Experts of a small language model: 523M tokens.
Below are experts of layer 2 (counted from 0) of a mixture-of-experts language model. Rows are named router (the router's row for the expert), gate (a neuron's input weights, with its number), up (a neuron's input weights, with its number) and show model dimensions 64-127. Each number is 500 + 25 x the weight over its row's rms, rounded and kept within 0 to 999. Numbers have three digits each.
Before each expert's rows: a language model's description of what the expert responds to. This comes from a sample of Wikipedia text that the model never trained on.

# expert 2
What it handles: Line breaks, coordinates and fixed template phrases in species stubs, infoboxes and tables, such as beetle in the family, °W, Succeeded by.
router:487498526511496473485493508511530490503504450493531480522530494537508505482506516468520481521518493454502522491489517510497483549483514513485480515506503466513472493475494511527479519521502474
gate0:523450521465477522470499493540489496456491486475519467491461453509505480514505462446476482525452483570526515476481491484468470526507492553451485506469507511497492530509450512483489502492482496
up0:503505495484464484471466499502509502493488488481468482543504493565478470519499506481484493537501475492531492471488509495528445503499529501485489481501486512492506536476473533518497490504450504
gate1:472504466526536496479524457476518497507484513499514507523494502560497491478514496514521504489506489502511509507500492550525514486500489516506475473489573532527537485446486522551483493542487483
up1:464485473522487495486499526494473492467508511500472527529496489518490530496523483523499505537496533525520516493472514484502493486439501505540511482503495481508512512495478506515484528500492515
gate2:527500497487502463497494526494481521473449517441536508485472519487507471510507501461498522501515497488489486485493496430522481530496517518513485481495531520440497545506472482491499486465538477
up2:481519512492450462532502520500476487549502508508471544479496494503502518554491501473520478479471509502454470520459476542517544528458495516471509473484466463485498503502498493516545491531470528
gate3:499495556489490477496500518431547525504536457435527484465502516513455496447505506462507465486500527534537482507512546489510490463487466504470484481494509460531485481482483555517478507540471527
up3:505518529504475472526474542502475539470534445474515536523542499520476491478492458486500520502512488494465544525526527507516491516514489526503548502483499489546509503487531515518507512474445481
gate4:485526487523491494455510518492475547505525514511481451482522486541497494481561532494490471463510528491473505550507490508532485515518469527502542525517519458458504436497503510524498477537507461
up4:474517509468508488482531475517450535504489491510562422504524451528491485497504536497510522535523501485504519490488492475534481464496464535474516478535488537502522429497515527484491488518478471
gate5:513452492528472514516471482516478507487524457482507554486554514518446485524508501449532525492554518458481505449515484460512481449517488547477478482508504501502486445468538574509496541519463483
up5:527507526482525450545488477473515508512480504532499482503503508500527509500510486487467523506472489496516501482471509491504477494491493527488483546470474488484514530540500505475463506501551476
gate6:500505468530447466473467508522491542508448487464501517512501483543500520458493485477495493541549569497538478493524526540476511467510516539528464526528463500509494522502493477528511496511440485
up6:506522502512481543495516487486533479497479477501495498470522491495503524436499451486473495499505474528508515513495489519483482465539491479480521448504469533505526512460489483486475479454504515
gate7:504544499523498457442528544492487503487496516507443498474499515515517526539504527489474540474549507481491471458478520504483520504481502483493481515508451454509498493488507513490490484495527521
up7:516522496473499466489492511481485474522510523509462498543524504538471500513515498518502480531495537458483450487513503502535507519494502506510480500486459532542482463454515483502480534502506545
gate8:517522492517483509477526499467510510507514483544469550485504555521483512477519481440457469507535502455484475471507514514491427486542492490471486465521491470473462501504457496452504508497466516
up8:515478508505505546529526504525464505523503534510504479476536477483555492527494471547495511510492515484505538528507538513471531510481512492484506506522504517530493490491489470486521489505515505
gate9:504508501507488494507513512519534529524472504510485494467534520492475493508538503512429505494525504495531538515463519470563502484519486543478510540520435514455516515481450475507544481513452524
up9:508466495468500505498501505545472472495502494503483483491517572534513501500516517518486498537480540470431478495529488483472529455551450486514513538467508514460451526484500480551508500529499534
gate10:518513509503522534499490542504517539518497518456469514490530473477492482487482474505485466477518519492485449499481488470510522468478491509491483515466552518420492488538530490485530507498479503
up10:519521505540501509495501532505507458492480514524511496494510480513521484515472510537460490517490509547528540493492509509494477518511475483480556474510461492526471492503483539491491496529491488
gate11:462457523504505543554519504520550527505465467468522494486485551498503498491522516464492475458481515503496473492488505496489495509485548497529469485492528467494468486456457529476521491529501519
up11:478519515492525475511495484487493506487524507492521484503541509509538498466462499458481518501511528472514507517485474510491477449524466485525464540495525515514522511462532506554460475470472479
gate12:463496533484499521489499515537504459493439515456539517489520558498481516460471499473497478485494528539502453468508512507482502452553498532481488524483529504507483544547504506495481497464528549
up12:520495514471532497520503485496499486499528517515493498527449465522470515532502514509538488537495484533480515511518452569491521486536524469526505489495513453502517443509480501471500487513483473
gate13:512539527491514524513487506514515500509493482461499478487454530467481500480450463477498494479543484541526501510507492501494469526479527526476511461523525507507484493482474538479518483490521504
up13:520476498536501491537543464501496540468495516496519522538540511468507489519510504505509507513501500476504475488491490511502529485525539490460511533475492497504520496546518527489488513492471515
gate14:502504510503518494466500508549480504550504458478510523496534466493500510460509526492467499482504534480503547506500534484534489504504514486507466467504481502521501515479525504512451528533508484
up14:521520498479517472482502479476528527528513515488525542511493506539551485479486502497507480483537498468485534447488508527487471507496485486474480501533509470507507511503508507517529508485518520
gate15:479505514468532477485458500571482477512483454528531529510472520522551493487546478464472480542518469528489460514471525507488493505476489495505477502496523467476473480507491452496508532528499536
up15:493474495532504493486517477495524516499534477548517517475480476503495519514453497487481504509509486546531547504449488491498501489510420488512496500527474548473543482502505539555509529504549514
gate16:419465476525513496458478461519553498520493525504513538481484479505526477523502529495488491513511525518473501500497467501532493457494476542492524514528539480514508526506471518500527468503466531
up16:495506483505537517477490531486478516528481430501518513518502522440480543474524532512526504481560512468526531555498515454467553511492547487544484493506529521476511505504531469478523496512495475
gate17:489473534470499499496491462520498539500503492495504487484530460486493508519548514497510502479486495446480531468474542471485495524512512515498439497499539465539476495506479519529503505510511471
up17:500486485504505494513520523452526456456476515490459536559527484513459467501514453509477482487530474478481489487475465464532479484512485507491530509510494534478499467501507482489514489472519510
gate18:492552496516496474504497526445470541504549502434474532513499498503497467485512546506504495511539465493524519508509519518511526534511476469488483458503527535477490498491508508513485486456516485
up18:484542474512479485475534500508473503523472408467497526487476526531497485476480488482472521504507495485545495488502461463485477525491514514524529543525540509490493513498484499477492526525531495
gate19:491514454463543491462503499509479487524497512524542521482554516544513493515514478512465526496537530489502505558458494499543468488541528521500484508509554497492501519434529533474510536529525503
up19:487480511536454483550443463486521549500516481469469538480496510496499507519471490539524437516506527483520472499481489534501514501520492506507495527498462511431461525562550482504463523502510545
gate20:486518491489466517480455505496497505472514519490490479520515573525493493548490534510521452492504472523503495506492494554507472479544530532491501491482518529501450504533489509520508494472525453
up20:490476494467476501454495467531498478472495538491510460487469519476530535475521470497513478491518497496508492493499499456527528442480431531505497508575500524531498510504515515521494509499536449
gate21:508483495518503527492500498491520488464532504476513512525474504506542508452504477485478493514525528499485532485478495478526522488521503514484497487533512450515528484482500486520530478487565475
up21:553518509544506524516519501473535477472526499480541482523531493546503492519495519489495529511545441502496473486529499513497526500490506496534497533500527495561506525544536430478533499495528515
gate22:483489461488506527533482540472493490464513474488497464493518538531493466553537532498511482527482500536537528482465505496501481509524468532509495507491501541478470505466498492500498525468487510
up22:483468515513551458488495513499517487452494455482489487528519470522484500463482516536510516517505503533502525468460455543527496454549449484502480462508469519504515519555534526491507542487557523
gate23:488507491459494499496479517485445489514469505523512483493464479510491516520520515498472452482516469515510432472450514501490477518495482522529490512494487553475495469476501494492512460458478506
up23:505508485512516505547534522485534497493531503480507475523473485475518545484468525511530547524480538495494536483492532482444545504502529564471512481472480510548508506509548508525502476478528534
gate24:460526513487492508512438482454508508478510500519475460475520493493490493506546486521570531459486496526495480496481507466489538485486518494543512523469518544532524534479512455532533463506474478
up24:515497487499519491511446466492487490517549500526501441498522483524499509467522482500536536481456497449507511487515489489501537508509489501519483493524521477470464499515507490475479509516474479
gate25:485558551508503487491498525456534499488502480531530500480459516500480477504480514501494481486495507501484479443489500504505536486500508490533475538516440499481518544547465509532504458464494485
up25:505460487511580491493518496495520494519524511524488505509461457530459519539524481544501511498508500497442514460536501493461537510448481540499538502454522533484520513527523496489488504504456517
gate26:501450518459498536525492488474517480546502491491509500535481504505542500516479559517513504534464508489495474483512498473498461544465500508477506495480518505458514542548487550482466490511485487
up26:530485476481482479507483520477497488525502499479494490487503504506512518473493543485494513521517455497529500560504487533500600520498489508525496502527491553543499495517464491479496516497530539
gate27:514525511473471463518490490532482485529517475499517497485468440494468499452535529493496410495538490488504495508494521527518532481507543531483492484455530501470482494516485518503503541453547467
up27:481524500483475499499506505541525489488543465507518514468464527516477469544519499537542464524482492526496474478509534481519467481508516511502551510483535502491504459485510547502503502492544471
gate28:499527542519476519439501475533488488477496506488494495519504516542485514510535516498507500491500514460542488516498485519511484502507443493517527541525485492454497472491494503519447502499526522
up28:523511463518464511521482517496522475518500488519539537502518513525469509459512570529526531526525459456495521503488445514533458504512506476494530501451525508503473521509512510566508539496546519
gate29:491566508531500493493464506475537515481489480508479488537509547465474510527488499486550502520527503508494514453510490471541508503527518482499494525508472494485510515496468462494518499491522502
up29:456518497545514492510465514515500474525530532516515535516535516489485492520516496526502488496494486549523476519493503502518499522499484515468470494513535483538463468487515468481546489516514511
gate30:485510531480508477445512446509491504499487508496512482492484513534468486507519567496505513505473476508439509527501516510552527484510488513536539472520509535474507523494501542484519505524455468
up30:555513556489473472463520498515464490495481501494512525472516511520490450488461511470498520496451431495473510488469509506486509451502511515514473490500524561534495505521481512528476517506502480
gate31:513486487555481507485516483515487513480525486497537513553477462490463501505518540453531499514518498440498492505463504549569450516492497491471476500501507499467452494509510471509457512491508475
up31:503500523540482501489490496537482445538517467457499506490465520504538501543539507475507479550480470470549506490438515534527439496512511484496502508474507475500477483502482467567490524531509477
gate32:515537535521490542482456522505444523461508531510478515526531480522507520535504507461508436498491468468489519499451525507538511539517542542480491502554488466505485477476505513508505484511487503
up32:501493501520481497525525496496533536509467455462542528472515447507504505521511503525475522493512471481477515495502447524512529493542481507548520513487514529471503522511495513447521505486495508
gate33:526497513487511484569504467467481485506523481511494473516458512457458504503501495517530533523506488525501496536505501449504516522500483522524469511470513519495468484484484511503513466482483514
up33:521506504523511458530466491497522500513470507508463478481533511458436489481486530479512576498517517482482507515513505485468513490540540490537483502493518530510496485514481522538546524502427510
gate34:539501483489480489530505518505498547527492485494455449498481487484470455509520514483518519473504520530468542471521510499529502490511500505507476484490479525541495526499500481544475468530518466
up34:506501514461507478536494496508519491528496514544481489433488514471475501474512508415495516512541502458487530462515490509501490508535511505508507440487504531531487490508494506487517522509465469
gate35:521493485476465505483502507497501493549481514507458456475522473477490493490456536485499523443480516525543492510490470473518531511484449531508494539514519520501503526511526493500539489498502537
up35:509535528534562495533506545504535501449514522515549491472491503518502512489537510531470509552492490466512500536518490482505491484476590493536541491479502510459515488486498520503443541503494459
gate36:448460494468445508549485496516514522501504472492487485538557496512531498498504486494547477491519519532472505522516488502495499485517470519450530509530495537497502500527486461504489516508461476
up36:477504493483512477498502513466509477501531496521503499506498509473476502470489517507445494497471484526530477542480481474515499489495503525541494490535478517496493532528509539482526503506486450
gate37:519498518580488549500512483575487483476505496482451483521487505456524493483541474500512475538532491445446484543481494481501490550500461506491482531512482511516506491477522512491502528511484497
up37:545491516496491490513506493465487481493515508509525494451460515500516534542502493500490518485488479436494481536516483550490519536519501481518538546494474482499490512541494519488508506505488505
gate38:504504530520511487521515487485513483496522508514478508529503502483472455531459534533463497481517518502513501484448557528499477542479495513536484456508500506454480482492472482506486454514540525
up38:501514482480510500504480528518443481485479484472512503488479501522517521525476448487510513511488471523481525498475464458514472483523448480502473486531506498485487499486497465560542533531513514
gate39:480512516465510528505469486507450512471534473508520494530475490531491532460426494486483538445498469459501536499486473499504522474524475516496483478480502512507499501469515496498501504553535491
up39:515502503528465468495507502483484501509494538561531542531478494464507531534472470471514537494514472497526468464477481496473529526515509497539503468448528493493511511509458537510517508516517538
gate40:458533502472494476486503514475504528507438512496465510499479467482507543461481520468469509493491517504548517495453538464534522461485531490512514541521542494439490485472494523521531490522489490
up40:497519543488490518515515492559532492524523510532514513474520517491544509515521507529519519522504470487441440534509469507447523549486503505509504432498435496514529533540478444511517522519467517
gate41:498482498442462526522450509490514513533501490510543442474534464468530454529501476494489528479514508487522461518475537521492534458484480530515492527503525436494492510451528494468486539513499475
up41:548550558516489418465505548478470495495517458490495527523511535495535491485531470501542491487463506481512521545497501558530526468551508510469488516476474511504533490476496486492525484528495480
gate42:515476515469527511516453491527507532523472500532472519499494494481517466491482474491462488514479515496479444507436513458505492503457482482485463457519497526531523499503490501561513488459530470
up42:489516497478551551494510525515514504519499544527470519506531497459507523487506477539507509499472521500493477548467496530526502534448556466460503519521483530512522501535488495480499488538495517
gate43:511503495494527515510512428499476468535495423522446482494571498498483490514476512511517529502486503501549461525458545499491472514524500527509486494496500532506434542490527507516526511486456516
up43:488515529473471458449504508477520509487522460546480535534534502493519472519492506493496532513529465489479470537491536513510463479476500512501513521478516521508541493519502464556471479493518532
gate44:515520486499485494487530507494470486531480560484502492486461497492483506462489519495474497459476503512535538515498554515519503466545476533493465470491508497517530538511495514504515480515478504
up44:466512514461497517521503525471518493494499491524505455517563495482503482531524538470511460503541513472507524544525479531453474492502514531505484512500498512507471520543499446507510469534499467
gate45:495528484485511456534536515537507543464508459538509491502525496496490472488471500516500511491466465514483494472503517505492489498551467513468503501505478489510500501505487508524535525499446532
up45:514494490535521499501505528528517498540492527484518489478531544446510510515480484498483532486508501509480515482475529516528517526481486493492499497454482453485508480500497495479495537477548516
gate46:446588489472481464470478528477515488522497525506523488526488447464482422504458506524486534531492511522519519496507522488497512503498510509473504488475516489538528481498547503497473524496439498
up46:468524522460497494485493514523484470474481516496495479492436504502485479455520488505506526488499548522519464512475572494445523495517512526484477501535510487487467520510524488508471500525483528
gate47:387496476491502527476489508489528538524524477509486465478498494525517507499485530520502490485507495472454494536495488513520482469485476490503536519485489500498489489482476513528491466534520497
up47:544515502511461483484492456555524461535517525514502487516508486502482512518504489506541509485499499492496526493530450524448509469519526533482512527472537509519494511502513503475504539510497493
gate48:515487513520508496476458511462485504454499509542464475486513509499489483464524495528475488491489481436506519472454509502479503519521442484528456497448513488494530449536495478473491485484508486
up48:484485474466546518486516505485523521488475457518468536486512521489504504452505532441493482537470513480532498514532492487473552504468472484465527473480487480501476499513547524506436488446501507
gate49:493528506465490543471484485489505519513517499510467515476493503507505549466472525469498539504508483501518489527465554558513467513548534504491518510502451493507481453501513435507498463486531529
up49:490548498486500499488498500450545482465509478514492485517515483487489475492510529477514500529457461455522523501456555520511440488486491481487487529496456486497518468487502500471461524507480519
gate50:492515526515519482481470529495525505483517519500488513487499511474497446500500536484496491516467458488484489479516510497475449473528542451520510482552508451514474489452503485506473526494520503
up50:516519510517529451483530525527491531508491519492449548523483492496491520506512554482537501505471546528556497491483500507501525543596464500470506540505476471546477472544520511510471505553462502
gate51:526489516486501495484506489472472484525490511500517463493455498513483522468548494520498517500545497509516506518512458517473519448502474501508476487498510488499492532490537502467463475488516492
up51:504513495538480501503468526492471513448525501459477530537541527526504471530476452500461468510529477512495502507477505535536496477510508509504500523510483485473499494515527477512537484477500555
gate52:519514486529512538520548531507476461526477493537486485507510489500520503532495477501522515488523488472520518511474561502557482528516471507545513539497518514485445490492513494478491495535512531
up52:493474508455467506509510490462495588482552468520513478494527468526490439472508465472535536537462523510472527516499483500494531468479468504479498452490475487508506512476517482510511495463500479
gate53:439498490506468549524456490473516526469531521516477486468524455515479494533491484475486482498494475500492467491487494477496485514529552523497478495456495498509501520490472498510529495556515474
up53:530495487474500475501516492475477482461449503506492503533504499485482502503461515493518526445499519506472518523469492504485522489504516489426480495532453528557508503497524475516519497468506563
gate54:493537545515518536523484513477529506496517499529515528516488481507504494517506477473505474493527493497467508517535515497539509477517560475510490479545509506516463492517469517533514536485485467
up54:515520534448491553505474519530501462540537516509518479459524496490500524539495520502517472520428518476504504518452493462508507488519514468484493471514483490496512490492547490552515488508497442
gate55:481498451480469483508527502480583499526498488495501499530480490510444492492456519503544525498504472500495504454476513483472478497544503476477510479459517524498497502485527542507518500493496459
up55:456483496448521502499485466525522480522495463488476468477510483476451508523532522498497467489479505493464510524513472519476484513490514501520469511500482484532543543469490499514524511487495512
gate56:497492503503520500486515531515522532503515508500501537510510460527526526499528505477478519488491515548454516511463523464527506506496485513537487507506501510503492507484505519591498496486558476
up56:515478537532486545514494472505506446470514502478492506447551518516500446537488495510510475470497492497512501477506522490535510459518569484522525518476511470512468499576519501500495461514530537
gate57:473440499484491483469531474485490462500509513481491467529512462492514487501520505513486476521520512484490476454508500535503517492526484510496461507489499489475468473464493473498522501487531500
up57:487526493473556506530517523526501464455505473503519504507529507520507507486484495529491502469466523504545489517488501477505456462518480537505542504528510502540470493485491514519443470498485496
gate58:497530503504559525485494430485530555462497494502474504496535458479478500513530525506506503459520469499519474529492512525503501497479532524516503492495510475474493479499458479513496487488496522
up58:523513489494536496452514503505499514467527506532518544516462453531470529496525523485508543488494482470541475477509497523473527512551498524478482487550515491456492457509519487493528507531497500
gate59:520500534537459496532485508478443488485479527440473526459545516536497513480483483514505489492456511438501498495472485501528468519541495534519512534517473513505501504488506482529492480509488445
up59:511535510511510500461524453443491512519500453538519514462503515521494463494509532462490479518495511519478490490492512518490513452505502546500522477509516484501529467492459485497516503485469480
gate60:504541478502479547470535482473545473503465516548439507476492512547507490483507520507469484520472540456481496509493502489497463505532502469471516531492475529512484547522501508532504492516456486
up60:505536491519489508490536508464510491488498515530487479482487478513469449489541524527521537514497482494486501516464506515514484533535473505495498477506499538513491479495459555502514540485527470
gate61:480511519507511528468510504520493531512483491521496521520507493525514497512504505494509516455449475482472492525514486528508442448496512488501490469552483518536536472529516532499519530511509482
up61:470514494505508447479441494495536524521472547501516494503501477472495524490496508513518520494493480501536532561471518506479500474467496453482521512527490481480492540501493478497487496520516522
gate62:460526457506497432495509527498551476497463488478481488512495472462519524481535523467471493455446491467529500500503465459480487475506564508472538494518463472519522516521478505513476506527512516
up62:522469504482497536527464470485492453527497521488548515488493503483496462465512475540496492511565538520510497556470547495472525491489518459529542465533460515552472488473526488494500516480459500
gate63:477521496495478505521500494552494488505529534475523514467498500497491525493495516514477547501500504485485503476505479487517525456517509510508490497514464478434499496562474498471490541526480499
up63:491556480458441473523488505467495485502518483510483506531530481468493483488480425495514504517539475511505526503502488487501483479529497501490469458470490526475502516524552480452486490530474492